{
  "normalize_top_k": true,
  "balance_bias": false,
  "norm": "rmsnorm"
}
Below are experts of layer 2 (counted from 0) of a mixture-of-experts language model. Rows are named router (the router's row for the expert) and show model dimensions 0-127. Each number is 200 + 40 x the weight over its row's rms, rounded and kept within 0 to 999.
After each expert's rows: a language model's description of what the expert responds to; "gets" lists some tokens that make up at least twice as much of what it gets as of all text. This comes from a sample of Wikipedia text that the model never trained on. Tokens count by the router's weight.

# expert 47
router,192,197,145,188,135,282,239,218,196,154,248,186,221,212,103,126,191,226,238,170,176,253,179,199,181,207,203,191,229,215,254,217,88,93,258,170,180,189,227,209,156,221,178,194,203,188,188,249,270,262,202,212,140,140,210,181,271,172,209,122,112,195,223,203,222,259,180,238,155,159,217,240,232,159,192,192,196,251,201,138,194,140,231,174,202,177,256,172,262,206,227,203,178,277,190,236,251,167,217,241,204,132,198,160,184,211,236,145,218,236,144,234,247,207,175,253,179,176,220,258,172,202,203,175,117,186,179,193
Description: Full stops ending sentences, including those before closing quotes or after parentheses, plus decimal points and abbreviation dots like D. macrophylla.
gets: ".", ").", " .", ".\"", "\".", ".)"

# expert 51
router,182,193,259,187,214,215,184,193,165,212,173,188,128,254,217,200,227,242,286,188,216,163,210,306,198,212,205,173,162,237,217,122,224,221,242,221,206,229,249,158,221,286,179,170,207,253,285,200,211,179,150,153,172,235,193,212,341,233,225,183,248,175,224,160,253,179,249,236,184,196,223,179,193,201,198,187,250,134,225,173,175,187,222,193,213,215,220,178,225,131,269,210,171,162,253,151,146,186,198,146,222,203,211,208,151,163,283,189,228,158,177,144,154,150,147,231,237,181,190,138,197,196,224,137,151,264,112,175
Description: Capitalized first pieces of foreign or unusual proper names, such as Ko in Kojiki, We in Weil, Sh, St, Ch.
gets: " U", " N", " E", " O", " Z", " St"

# expert 56
router,244,176,215,154,178,199,216,175,206,211,243,180,178,154,230,203,176,169,149,192,179,186,203,210,231,186,241,206,313,185,143,230,199,197,138,160,198,143,193,198,168,257,189,183,216,172,232,179,148,243,119,138,235,192,156,178,195,215,207,226,226,160,299,259,183,256,179,256,174,250,141,199,242,234,124,211,178,255,237,122,144,124,184,172,113,142,203,201,187,176,227,205,205,189,217,223,295,200,229,224,145,150,164,193,227,195,256,139,307,200,200,180,183,169,212,89,157,209,186,202,181,146,211,163,178,207,241,194
Description: Table pipe characters and section-heading equals signs at line starts or ends, such as ==Overview==, ===, and row-opening |.
gets: "|", "==", "===", " ==", "====", " ==="

# expert 42
router,229,198,233,162,171,224,190,253,212,334,201,247,171,141,169,176,228,279,224,223,208,249,175,176,201,182,237,245,243,236,223,228,123,166,245,164,180,231,223,187,154,165,186,156,213,169,241,211,215,184,162,203,133,131,225,178,236,152,227,149,171,164,257,252,180,209,265,234,120,155,207,197,200,146,243,187,248,167,229,114,194,167,177,199,172,242,246,212,197,164,250,248,222,256,169,204,233,181,290,250,184,150,219,231,216,222,202,161,247,156,97,198,203,179,175,226,189,202,234,199,238,272,212,234,116,220,149,187
Description: Single consonant letters that begin or continue foreign names and terms, like the h in Jharkhand or Chaudhary, or capitals S, K, G, M.
gets: " S", " K", " G", " M", "h", " H"

# expert 14
router,273,171,221,132,240,298,200,147,131,214,254,226,203,158,190,76,221,254,232,179,228,230,239,117,183,175,185,162,240,147,164,206,182,173,215,113,199,176,237,242,181,224,159,166,260,222,166,257,218,207,163,229,183,222,137,207,241,148,204,163,153,218,252,249,209,284,163,195,131,169,154,229,231,173,163,176,124,233,171,198,205,128,258,193,167,223,214,233,238,157,293,250,176,224,170,142,232,184,226,161,163,236,212,197,171,236,182,212,218,179,156,220,216,152,254,235,215,227,178,213,237,212,189,201,164,233,212,187
Description: Determiners and ordinal words opening a noun phrase, such as a, this, first, same, own, next, often before time, year, place.
gets: " a", " this", " first", " This", " one", " same"

# expert 45
router,280,236,222,232,204,250,254,265,221,218,248,257,161,214,198,194,233,222,207,198,210,213,198,204,173,158,189,210,190,251,184,242,244,211,228,177,238,206,184,197,183,131,117,183,228,191,176,223,161,260,194,162,132,154,214,199,272,230,184,188,164,160,233,279,151,259,171,195,155,148,159,147,148,218,204,156,195,255,137,135,240,258,286,145,124,190,225,192,292,253,206,222,191,196,230,189,192,138,182,165,128,169,194,213,142,271,256,225,295,261,183,181,155,211,198,187,189,223,250,179,245,178,168,181,164,173,247,192
Description: Infinitive "to" after was, failed, able, plus modals would, can, may, and verb-ending pieces like ed in insisted, shortened.
gets: " to", "ed", " would", " for", " can", "ated"

# expert 2
router,258,217,162,182,113,282,228,204,175,226,288,255,163,196,224,149,183,235,250,136,232,202,212,229,149,188,179,225,231,209,224,234,195,195,182,206,203,196,195,212,218,217,159,113,224,162,225,258,195,205,151,166,135,233,207,210,199,156,213,230,144,184,294,256,176,201,143,249,144,145,148,226,222,183,172,184,225,280,165,168,221,191,259,163,188,202,220,220,226,253,192,277,149,204,235,237,280,135,209,182,95,215,168,161,220,205,269,272,218,240,196,202,230,238,194,226,137,201,226,268,245,196,144,235,196,153,185,163
Description: Closing pieces of words and names, often before commas or "the", like -en in Rosenborg, -ing in wrongdoing, and particles over, up, at.
gets: "ing", "en", "at", "it", " over", " up"

# expert 40
router,230,269,218,140,161,243,224,188,180,168,323,261,139,185,200,197,203,177,289,172,188,254,199,160,155,146,192,177,235,191,137,260,269,198,178,160,200,145,144,195,131,181,211,111,227,184,198,238,202,233,206,186,215,285,175,246,163,186,211,132,148,261,229,213,121,231,135,243,164,205,159,218,235,192,136,162,141,255,175,165,225,225,209,174,174,183,238,239,233,230,220,237,190,174,137,200,234,191,225,131,142,200,150,167,243,213,234,190,237,234,209,242,179,218,222,189,281,180,206,253,208,192,219,266,183,223,192,225
Description: Copulas and relational words in descriptive prose, such as were, are, was, between, than, both, either, including, and "See" in "See also".
gets: " were", " are", " was", " between", " is", " than"

# expert 31
router,262,181,310,190,118,184,225,202,228,264,301,254,191,207,167,95,249,209,255,146,153,212,211,182,194,236,189,174,173,219,232,210,125,208,180,166,261,137,203,221,180,159,187,146,258,195,217,236,196,152,221,197,204,220,172,214,204,172,160,194,171,190,252,153,145,192,155,276,191,227,224,149,160,155,248,200,216,214,211,129,259,210,227,208,160,223,153,158,196,89,185,263,167,189,210,201,174,179,240,211,132,217,226,217,180,211,254,164,145,185,151,188,148,229,149,273,129,200,193,190,182,229,186,185,191,261,165,208
Description: Short first or middle syllables of words and names (ig, ag, og, Chem, Ax), plus capitalised starts like New, Al, Car.
gets: " New", "ag", "ig", "ad", "ac", "og"

# expert 57
router,262,252,205,146,130,186,192,271,215,204,240,262,161,239,236,218,135,213,229,184,168,254,224,190,206,180,204,227,293,190,270,233,151,205,277,132,161,257,259,257,216,224,190,139,259,171,182,218,117,158,140,239,255,229,154,233,182,139,172,219,196,273,216,205,191,193,171,215,198,140,163,243,194,174,211,147,228,171,192,126,268,181,220,169,165,172,241,167,191,165,270,214,172,179,205,203,202,242,212,208,187,149,262,226,130,222,257,270,224,183,160,237,252,204,207,259,157,196,256,255,213,202,161,239,162,200,198,193
Description: Short lowercase pieces, often vowel-consonant pairs inside or ending foreign names and words, such as os in Christos, in, an, o.
gets: "o", "an", "in", "or", "as", "on"

# expert 49
router,216,214,153,158,88,300,250,189,171,251,180,275,168,258,244,107,167,212,183,110,215,230,222,163,172,145,214,245,259,197,195,204,197,161,198,174,213,211,199,190,149,227,183,192,234,201,239,210,204,173,188,174,146,233,178,219,180,174,241,194,140,209,238,207,210,248,163,225,164,128,202,225,217,153,165,181,130,214,200,133,206,188,221,140,171,191,253,264,237,253,286,218,216,217,182,215,235,224,227,217,165,195,215,164,132,215,172,288,171,233,166,197,235,165,183,193,174,204,155,297,175,219,225,279,109,197,167,174
Description: Digit pieces within longer numbers in tables, statistics, coordinates and ISBNs, such as 130,000, 1:56.73, 33,279, and percent signs.
gets: "8", "9", "5", "6", "1", "4"

# expert 25
router,224,252,182,191,188,286,227,184,206,233,199,207,195,216,267,155,226,153,249,191,166,247,170,180,147,131,230,151,186,195,204,171,268,237,173,156,201,134,129,199,208,224,128,166,201,180,151,190,188,237,100,252,126,167,202,197,174,187,202,198,166,215,230,207,221,185,187,270,204,192,140,274,195,194,178,179,196,293,66,166,187,209,267,178,207,185,211,257,272,216,211,237,229,251,200,190,195,184,138,135,165,200,196,139,265,220,167,217,183,243,125,207,228,185,203,167,280,155,234,231,243,193,139,193,183,157,204,211
Description: Prepositions and auxiliaries for, with, had, has, have, to, into after a verb or noun, as in retired with, people with.
gets: " for", " with", " had", " has", " have", " as"

# expert 9
router,226,205,193,237,151,182,181,254,198,218,247,251,223,217,158,145,187,161,227,207,240,258,184,236,200,125,237,177,218,239,148,239,207,217,128,222,85,220,204,190,127,220,151,171,212,189,191,238,237,203,205,299,200,193,255,238,153,241,211,181,201,255,287,326,204,256,146,134,100,176,146,237,229,201,101,120,213,233,210,171,181,194,213,254,184,220,164,203,158,200,192,227,163,246,245,173,204,188,256,161,190,145,186,247,185,196,233,224,201,237,198,218,244,193,214,195,248,258,239,175,193,231,194,212,151,199,201,189
Description: Coordinators and list separators: and, or, but, nor, plus semicolons dividing list items and table cells, as in "may or may not".
gets: " and", ";", " or", " &", " —;", "%;"

# expert 23
router,213,235,252,157,175,257,235,207,151,236,178,233,178,195,196,147,227,221,256,130,149,234,194,144,213,207,261,194,250,242,248,208,226,128,220,206,214,253,172,179,178,277,147,135,274,197,165,199,181,195,157,149,166,234,193,128,190,235,202,189,123,226,290,272,214,260,243,163,166,220,173,221,219,226,150,151,171,237,195,104,164,151,229,176,129,186,256,199,206,145,257,230,214,204,142,190,185,159,241,230,186,173,234,205,238,207,242,259,208,189,154,249,182,99,200,212,203,191,176,233,246,181,174,219,136,212,160,253
Description: Sentence-subject pronouns he, it, she, they after a period or where/that, especially He opening biography sections, and before was or had.
gets: " he", " He", " it", " It", " W", " she"

# expert 33
router,242,230,280,121,187,178,169,230,198,291,239,154,210,233,256,131,222,175,247,151,189,182,154,226,230,206,175,264,243,180,184,272,220,198,219,163,161,176,247,205,146,236,168,77,246,233,192,210,181,210,213,193,226,196,160,213,193,135,212,220,206,142,225,239,190,169,206,280,179,165,197,275,239,200,165,172,189,275,137,181,158,217,232,203,165,214,252,197,293,245,195,267,179,133,196,209,239,147,247,162,172,201,204,175,180,249,212,211,244,214,127,206,173,145,305,200,210,158,164,195,174,165,176,199,193,175,157,235
Description: Month names opening dates in lists and tables, such as July 14, 29 March, plus "in", "In", "during" before times or places.
gets: " in", " In", "In", " May", " March", " August"

# expert 11
router,279,186,209,119,168,296,191,196,160,241,257,284,181,179,219,161,210,215,238,180,231,230,231,172,226,156,234,241,231,186,194,162,196,219,249,165,207,176,263,227,89,217,192,174,287,206,178,246,215,171,156,248,226,160,151,208,243,211,245,220,137,216,287,214,208,261,211,221,153,211,224,271,207,203,220,144,190,184,187,223,197,174,176,151,157,216,249,204,271,196,247,242,194,225,224,172,244,111,199,103,181,224,180,152,195,237,166,211,205,262,175,257,227,197,176,193,185,248,154,227,265,216,183,195,98,219,209,213
Description: Indefinite article a/A and determiners like his, The, Her after is, as or with; also table pipes and line-initial A.
gets: " a", " A", "A", " |", " The", "a"

# expert 27
router,183,194,171,128,165,238,256,222,203,209,285,230,186,219,188,170,186,203,265,169,229,232,217,145,240,192,203,190,241,123,226,145,208,201,259,187,155,216,249,244,159,205,188,139,256,193,189,268,179,203,147,224,193,253,150,205,237,182,213,179,218,163,331,258,163,237,183,236,147,98,194,239,189,180,137,176,147,241,182,131,203,196,195,125,163,180,203,206,227,248,221,233,195,247,126,223,167,197,234,163,186,180,209,116,205,205,228,273,226,243,213,224,235,213,210,162,206,226,243,275,173,240,235,183,138,161,128,177
Description: Mostly "of" after a head noun in names and phrases, such as University of, Gulf of, episode of; also as, from, between.
gets: " of", " as", " from", " |", " between", " —;"

# expert 62
router,192,282,194,254,146,223,255,181,193,202,264,229,67,240,224,152,203,284,237,224,264,223,223,190,190,231,189,271,214,243,278,169,204,150,276,134,227,247,211,189,150,216,142,156,207,179,202,230,135,212,163,182,221,180,190,180,199,197,161,227,182,153,204,244,239,233,170,207,174,166,163,186,236,182,152,134,182,208,207,152,238,229,247,179,175,216,220,211,226,164,239,242,181,203,137,165,185,185,296,187,163,198,229,139,181,262,217,224,213,136,165,264,214,155,211,220,141,217,184,277,237,272,161,221,128,208,187,208
Description: Short vowel and liquid pieces inside foreign names and transliterations, like a, i, r, l, ka, ja, as in Amanu, Dunyi, Trek.
gets: "a", "i", "l", "u", "r", "e"

# expert 1
router,241,257,205,193,165,227,232,183,218,206,211,239,105,234,157,148,208,210,200,227,204,153,232,241,194,184,232,141,200,191,243,137,147,204,225,219,206,171,194,195,200,273,143,206,205,227,281,245,158,199,173,155,186,239,191,304,243,137,147,172,188,258,180,218,232,169,163,147,188,149,193,153,209,199,202,171,185,179,168,186,210,231,227,210,141,195,273,188,243,195,201,185,159,124,153,281,206,194,194,206,163,252,248,219,115,216,273,275,241,234,126,176,198,132,125,261,165,257,202,262,243,204,126,174,225,230,179,213
Description: Pieces of proper names, mostly word-final syllables like ey, ay, us, plus common first names and name-starting words such as John, David, Brown.
gets: "y", "us", "is", " John", "ey", "ay"

# expert 15
router,186,256,233,144,105,251,275,241,186,213,211,196,153,213,235,215,215,253,195,167,226,194,195,226,202,210,179,251,198,180,217,210,160,182,227,170,218,240,199,204,133,272,136,96,235,213,187,255,212,209,153,179,166,198,150,168,215,156,214,192,146,178,319,224,216,258,176,242,232,209,210,252,265,208,186,230,147,258,176,94,167,178,243,136,132,173,296,204,242,209,205,275,180,201,156,241,231,204,245,194,167,162,227,140,186,241,257,210,189,269,210,198,190,171,237,182,190,201,204,237,214,205,192,219,124,251,162,198
Description: Line breaks ending list items or paragraphs, table pipes, and === heading closers, often after dates like "August 2020" or years.
gets: "\n", " |", "===", " in", " ===", " @"

# expert 18
router,210,214,169,147,208,236,219,253,140,191,214,195,202,214,229,216,168,146,249,141,156,226,129,101,153,101,154,195,208,193,160,242,212,169,160,209,259,120,222,247,157,201,194,159,239,105,202,204,145,254,195,156,198,216,182,166,181,232,266,141,207,187,268,328,190,201,204,211,147,168,164,214,261,230,177,188,90,230,220,125,193,207,196,225,210,178,267,259,229,208,190,173,174,159,150,213,204,192,195,173,194,209,209,164,201,206,184,267,251,233,162,207,179,153,210,181,163,198,186,149,151,214,178,226,127,197,156,205
Description: Words inside section headings and infobox fields, like Background, name, born, the = around titles, and degree, minute and second marks in coordinates.
gets: " =", "″", "′", "°", "born", " name"

# expert 39
router,202,259,215,156,119,239,175,157,204,223,204,185,181,197,188,213,215,236,190,144,223,211,221,181,162,195,230,178,214,195,210,233,202,155,295,168,215,287,241,231,200,206,222,192,230,202,229,219,203,159,199,186,151,134,212,208,154,190,214,279,175,153,275,260,188,211,231,275,196,193,153,263,194,199,155,126,170,218,157,148,234,197,278,161,117,178,247,278,216,210,230,243,168,192,179,206,207,164,285,116,249,239,209,118,226,310,231,176,120,242,203,192,127,154,206,218,229,215,171,250,243,176,201,182,174,233,174,179
Description: One- and two-digit numbers, mostly days in dates like "On 20 March", and scores, percentages and figures in table cells.
gets: " 18", " 17", " 15", " 16", " 14", " 10"

# expert 13
router,270,242,168,144,122,266,212,211,117,182,234,221,119,249,219,207,147,192,188,150,238,286,219,181,237,164,182,245,211,161,218,262,159,172,233,224,178,197,184,211,181,261,136,156,257,196,219,281,214,167,176,186,196,163,184,216,189,200,194,162,129,224,249,255,217,241,123,213,173,155,106,201,227,170,135,178,144,203,169,133,225,220,250,147,177,164,267,197,171,213,241,250,178,201,178,215,235,155,277,232,147,218,155,153,149,205,225,250,205,229,164,174,219,171,239,196,205,202,166,246,174,252,178,220,124,231,190,188
Description: Word-final pieces of taxonomic, place and technical words (idae, ata, ville, ia) plus States after United, numbers and closing brackets.
gets: "ia", "}", " based", "ate", "ata", "00"

# expert 29
router,209,204,179,125,101,215,247,172,214,309,257,258,199,219,217,171,209,178,188,144,184,249,213,234,269,195,238,220,227,167,253,192,203,189,233,238,171,178,197,219,132,167,227,179,222,227,148,223,212,231,172,209,172,155,154,190,228,202,167,199,126,168,200,219,206,232,179,169,161,165,187,208,246,172,161,119,214,163,218,178,198,110,236,131,215,241,265,238,190,289,171,265,204,254,145,122,203,143,251,179,210,159,177,237,155,237,170,266,248,152,133,202,212,188,265,253,179,233,182,209,129,207,199,254,157,168,166,206
Description: Commas in all contexts: in prose before and or which, in dates like August 10, 2015, author names, and thousands separators.
gets: ",", ".,", "),", "},", "%,", "',"

# expert 0
router,249,248,190,143,155,277,198,258,234,323,266,246,195,217,221,187,249,191,189,192,233,248,253,192,213,189,253,178,308,258,215,151,130,215,195,154,184,175,229,277,212,240,157,148,226,184,184,248,195,190,169,195,149,219,143,188,210,193,157,218,118,225,284,237,227,252,216,243,209,181,102,210,208,222,217,247,244,164,224,157,236,252,201,207,219,208,228,195,191,206,201,223,161,176,185,193,203,163,163,154,175,192,178,212,148,229,167,228,228,190,210,246,267,171,183,221,169,190,247,243,245,188,138,269,110,255,186,222
Description: Forms of be and have after a subject or relative pronoun, such as was, is, been, has; also stray word pieces.
gets: " was", " is", " be", " were", " are", " been"

# expert 8
router,230,293,224,162,222,262,175,188,190,262,226,233,156,185,195,165,161,248,209,212,223,219,174,195,160,176,121,234,212,245,211,252,157,228,272,202,171,162,137,290,209,171,186,155,248,117,207,279,228,179,182,205,168,140,169,262,171,161,150,204,148,192,262,280,228,233,172,204,127,186,191,208,179,206,165,202,200,179,184,156,170,164,287,203,214,295,197,190,225,192,264,218,170,179,175,197,241,123,231,213,131,209,186,206,176,263,238,223,237,249,139,210,201,228,235,246,176,213,143,267,193,270,211,242,201,227,186,161
Description: Mid- or end-of-word consonant-cluster pieces in names and surnames, such as th, st, ch, son, ton, man, as in Hurst, Carlisle.
gets: "th", "er", "st", "ch", "ant", "est"

# expert 20
router,274,218,249,210,163,233,179,296,175,241,160,261,211,274,185,106,150,222,188,188,200,208,219,217,205,197,197,238,250,172,259,161,159,204,241,236,205,136,177,298,200,192,175,228,257,177,176,200,192,219,149,206,116,188,186,158,190,210,222,237,186,185,230,233,183,166,204,247,178,137,210,171,183,177,171,178,209,113,199,146,219,222,227,244,184,175,226,127,221,134,268,210,181,183,114,173,178,176,246,173,167,140,210,120,184,235,231,176,233,210,182,233,216,154,202,277,141,120,235,165,186,173,201,286,216,148,184,143
Description: Lone consonant or short consonant-vowel pieces inside names and words, often after a capital, like p in http, Kempston, Shepherd.
gets: "m", "b", "k", "p", "t", "f"

# expert 48
router,192,195,241,185,162,228,167,130,241,185,149,210,213,250,182,183,213,233,136,235,256,228,211,200,193,203,269,240,258,209,253,154,237,186,241,192,188,218,182,292,228,243,174,172,282,144,236,191,211,174,117,207,200,177,227,139,223,169,229,161,175,195,246,168,189,224,238,198,136,176,193,148,163,171,173,115,232,163,207,205,117,198,250,167,177,213,241,136,156,148,256,228,187,260,247,235,169,208,187,203,286,116,229,210,225,315,176,176,161,196,205,222,181,175,238,209,170,173,179,252,189,210,179,231,84,220,192,235
Description: Single capital letters starting acronyms, codes or hyphenated names, such as the N in All-NBA, G in QuickGO, L in Italian-Luxembourgish.
gets: "S", " L", " D", " T", "N", " B"

# expert 10
router,216,284,145,190,182,307,226,192,192,227,218,174,186,216,209,210,149,167,262,221,203,267,202,163,186,191,227,226,277,214,321,230,170,162,222,216,219,179,203,217,140,199,187,160,174,158,127,246,188,252,163,198,190,259,142,219,189,208,245,210,201,204,306,207,188,297,191,230,174,130,198,214,200,216,186,192,178,226,169,173,214,183,276,167,171,205,251,189,310,190,223,243,143,196,166,231,252,152,161,243,170,155,257,158,195,157,210,227,166,201,192,180,262,200,141,185,157,195,162,214,220,228,217,221,123,250,225,134
Description: Closing parentheses, quotation marks and apostrophes ending titles, dates or asides, often with a comma or semicolon attached, as in "(Intro)", "1959)".
gets: ")", "\"", "),", "'", ");", "\","

# expert 24
router,230,206,203,182,125,266,215,206,214,218,218,250,183,148,241,198,200,192,209,204,163,184,224,159,265,110,213,186,273,125,215,274,179,199,194,203,226,199,222,210,135,254,227,147,290,177,212,225,203,208,182,198,147,208,222,214,158,217,188,208,127,260,257,270,194,240,227,249,175,97,156,265,241,268,170,149,180,261,152,224,193,178,208,156,172,146,253,221,236,234,246,228,156,273,157,251,231,203,263,187,178,232,191,246,178,229,217,260,179,220,124,159,207,165,144,223,240,169,192,215,213,278,200,197,143,182,198,232
Description: Colons after infobox or list labels, as in "Date of birth:", plus spaced dashes, slashes and arrows separating list items and table cells.
gets: ":", " –", " -", " /", " —", "):"

# expert 37
router,228,174,200,209,167,200,244,225,176,274,218,274,253,189,180,205,181,250,176,125,117,273,243,164,206,185,182,184,249,151,213,273,150,201,198,223,279,191,236,224,166,238,121,136,227,193,193,191,226,206,205,243,159,190,237,114,203,130,134,172,158,229,292,248,195,286,256,202,162,161,167,192,262,217,244,201,214,223,179,159,183,192,252,225,183,237,170,222,222,196,273,200,171,188,100,263,172,196,162,186,216,191,205,211,160,270,193,259,175,216,150,128,204,245,186,189,197,197,196,241,155,172,196,112,204,207,195,196
Description: Dashes, hyphens, slashes and degree or plus signs between numbers or names, as in 2007–08, 3–6, and/or, N/A.
gets: "-", "–", "/", "°", " (", " such"

# expert 54
router,242,247,174,130,147,218,263,179,150,276,218,206,182,241,217,193,140,216,211,173,214,251,255,203,224,106,174,192,266,195,193,220,182,257,221,203,200,203,171,163,194,254,202,183,165,181,226,252,128,220,222,227,115,216,189,206,189,230,184,156,113,206,254,279,266,218,170,201,187,186,108,178,228,217,135,170,158,214,153,186,198,257,220,126,177,173,240,200,231,242,215,239,166,186,168,176,307,162,181,161,223,180,158,214,155,212,280,268,196,249,147,219,251,222,239,223,204,218,202,265,277,198,205,254,204,237,222,184
Description: Word-final suffix pieces like -ly, -ers, -ions, -ings, as in Eventually, observers, opinions, plus also, him, them, again and years.
gets: " also", "ly", "ers", " him", "ies", "ings"

# expert 30
router,241,305,179,127,183,332,261,244,184,251,234,215,237,162,180,207,195,222,182,98,189,204,148,188,215,120,225,209,225,183,183,224,200,207,160,217,168,217,212,262,145,254,127,195,252,234,210,186,224,202,197,203,218,163,200,162,232,225,207,186,222,206,216,227,121,277,175,185,177,168,178,263,162,228,184,212,212,239,191,218,256,157,247,141,229,196,305,206,197,252,194,179,273,210,136,160,205,172,201,174,207,214,190,217,167,256,228,243,181,287,172,233,243,199,195,182,212,194,187,239,156,216,215,190,78,179,215,227
Description: Hyphens starting a new bulleted line in lists and infoboxes, such as "- Born:" or "- Howard S. Jarrett"; also table pipes and equals signs.
gets: "-", "|", "=", " |", " -", " Binomial"

# expert 43
router,211,224,169,180,209,286,178,214,207,220,271,259,200,196,185,206,258,161,217,142,269,163,180,224,173,223,227,167,258,153,134,154,217,186,216,191,207,187,264,190,102,155,219,183,230,258,154,285,241,223,142,251,207,210,178,200,261,167,192,169,183,220,254,310,174,336,168,184,191,208,167,284,200,185,188,211,161,225,187,224,228,125,227,210,175,190,259,252,200,219,229,185,171,204,252,158,258,157,206,198,179,98,164,203,216,193,124,172,218,220,162,216,225,228,214,225,247,204,167,237,216,168,243,216,169,166,186,229
Description: The word the or The, plus its and our, starting a noun phrase after prepositions or at a line start, like in the spring.
gets: " the", " The", "The", "the", " its", " Its"

# expert 19
router,159,201,241,123,158,191,154,252,223,219,187,264,175,228,181,209,224,204,211,191,236,214,131,155,237,176,128,199,232,239,198,197,240,150,198,192,148,174,187,198,201,228,191,138,246,266,186,247,143,182,162,196,198,163,161,214,191,193,219,151,152,211,259,272,201,234,226,232,161,195,232,284,185,176,172,136,171,258,177,198,188,199,238,132,87,177,291,256,241,234,198,207,203,248,177,244,226,156,203,181,102,207,298,194,223,190,233,190,213,281,182,200,226,174,246,166,252,169,169,291,194,195,239,232,153,155,197,149
Description: Prepositions by, on, of, at, from heading a phrase, as in found by, Succeeded by, album by, centre of.
gets: " by", " on", " of", " at", " from", " in"

# expert 44
router,232,191,189,126,204,242,284,155,182,271,269,230,164,155,189,168,258,234,220,189,214,257,177,176,189,147,190,166,186,184,152,211,230,229,220,199,232,243,160,187,194,196,236,223,187,176,160,189,136,285,168,281,188,217,227,208,183,204,162,200,166,167,316,205,141,199,222,251,112,154,118,219,249,211,183,193,171,260,228,210,192,225,242,199,212,232,288,230,268,173,240,209,243,170,160,217,182,151,179,176,198,190,186,199,184,233,216,208,203,183,196,259,185,225,197,199,274,214,139,337,242,178,251,204,186,177,161,273
Description: Possessive 's and pronouns such as his, their, its, her, plus quantifiers like all, most, first, two before nouns.
gets: "'s", " his", " their", " its", " her", " first"

# expert 26
router,247,287,198,149,184,215,258,195,190,235,183,206,147,220,247,141,216,227,224,206,203,185,216,166,241,165,231,263,262,236,191,183,172,197,196,168,198,154,242,194,165,188,167,128,246,105,240,238,206,243,127,179,120,215,186,248,225,164,158,157,206,218,294,251,254,201,177,192,192,138,147,237,216,140,180,169,149,216,210,173,242,229,274,130,156,217,211,259,262,254,186,253,189,194,159,225,241,118,194,186,213,173,188,218,174,198,248,256,214,261,160,201,205,219,203,287,178,222,200,204,214,181,179,283,102,183,199,206
Description: Plural and verb endings closing a word, mostly -s, -es, -ers, -ing, -ies, as in Keyboards, 1930s, tactics, features.
gets: "s", "ing", "es", "ers", "ors", "ings"

# expert 22
router,244,225,223,193,185,215,244,234,173,223,271,168,216,204,332,184,265,147,300,81,192,202,175,181,210,182,205,196,287,247,209,259,274,275,210,127,161,207,240,169,215,201,215,184,157,236,117,225,191,263,197,173,159,180,212,194,188,255,189,181,160,228,234,216,230,220,247,167,161,135,155,224,241,243,186,159,121,260,155,182,243,167,230,200,235,199,195,194,290,214,227,228,229,183,230,204,239,206,271,183,249,219,163,216,226,259,196,220,207,228,188,182,236,178,223,220,204,182,217,217,250,123,215,232,179,200,205,159
Description: Conjunctions, relative pronouns and determiners opening clauses in running prose, such as that, which, who, but, when, after, an.
gets: " that", " an", " which", " but", " who", " after"

# expert 59
router,208,180,214,138,133,290,274,209,146,224,283,172,170,245,253,189,201,237,229,198,206,250,225,178,224,196,212,158,258,183,189,190,152,157,183,200,187,270,216,213,167,202,213,157,203,168,207,291,196,174,177,130,139,154,182,160,231,180,171,246,198,203,225,247,178,237,194,220,169,188,228,253,277,202,170,115,150,193,163,145,204,243,193,124,176,215,230,221,232,191,212,278,199,185,154,197,231,124,200,168,163,198,221,201,121,220,201,209,182,251,123,170,207,216,249,193,226,224,165,277,236,290,145,257,119,230,169,206
Description: Single digits and number pieces in sports tables, scores, statistics and decimals, such as 0, 1, 3 between pipes or dashes.
gets: " 1", " 2", " 0", " 3", "1", " 4"

# expert 52
router,246,252,242,157,223,211,258,213,191,202,302,234,164,235,269,194,307,162,236,190,196,163,172,153,219,249,266,256,158,256,232,136,255,178,202,134,241,149,204,167,218,255,202,121,246,205,199,230,194,224,180,187,233,183,185,206,216,170,148,215,207,156,208,188,268,169,237,266,114,248,158,205,188,248,236,173,223,215,263,181,165,212,191,250,138,237,174,170,198,151,206,218,171,234,152,235,198,210,173,149,237,216,248,136,186,197,250,245,168,229,172,149,216,119,263,177,214,280,196,193,269,210,210,179,195,229,163,223
Description: Short opening pieces of names and some words, like Al, San, Re, El, Br, Ro, Neg, often in Spanish, Arabic or Italian names, e.g. al-Hariri, Omaha.
gets: " R", " Al", " al", " r", " Re", " El"

# expert 7
router,204,229,229,189,136,256,236,205,197,203,280,219,213,176,274,167,232,172,210,159,167,224,218,199,232,128,237,191,220,182,196,238,138,222,178,250,231,172,240,235,247,208,168,70,268,162,232,197,213,248,163,187,188,267,154,185,223,223,190,201,200,183,222,244,197,253,233,173,143,202,196,216,280,297,183,204,135,173,148,217,232,200,239,188,190,226,199,235,242,210,211,213,210,127,183,223,278,177,190,194,188,196,223,230,196,200,222,293,207,234,178,139,170,229,295,235,165,171,249,231,263,127,143,205,147,220,106,176
Description: Opening parentheses and quotation marks before titles or explanations, like video "Like a Prayer", plus stray words such as out, up, years.
gets: " (", " \"", " out", "(", " $", " years"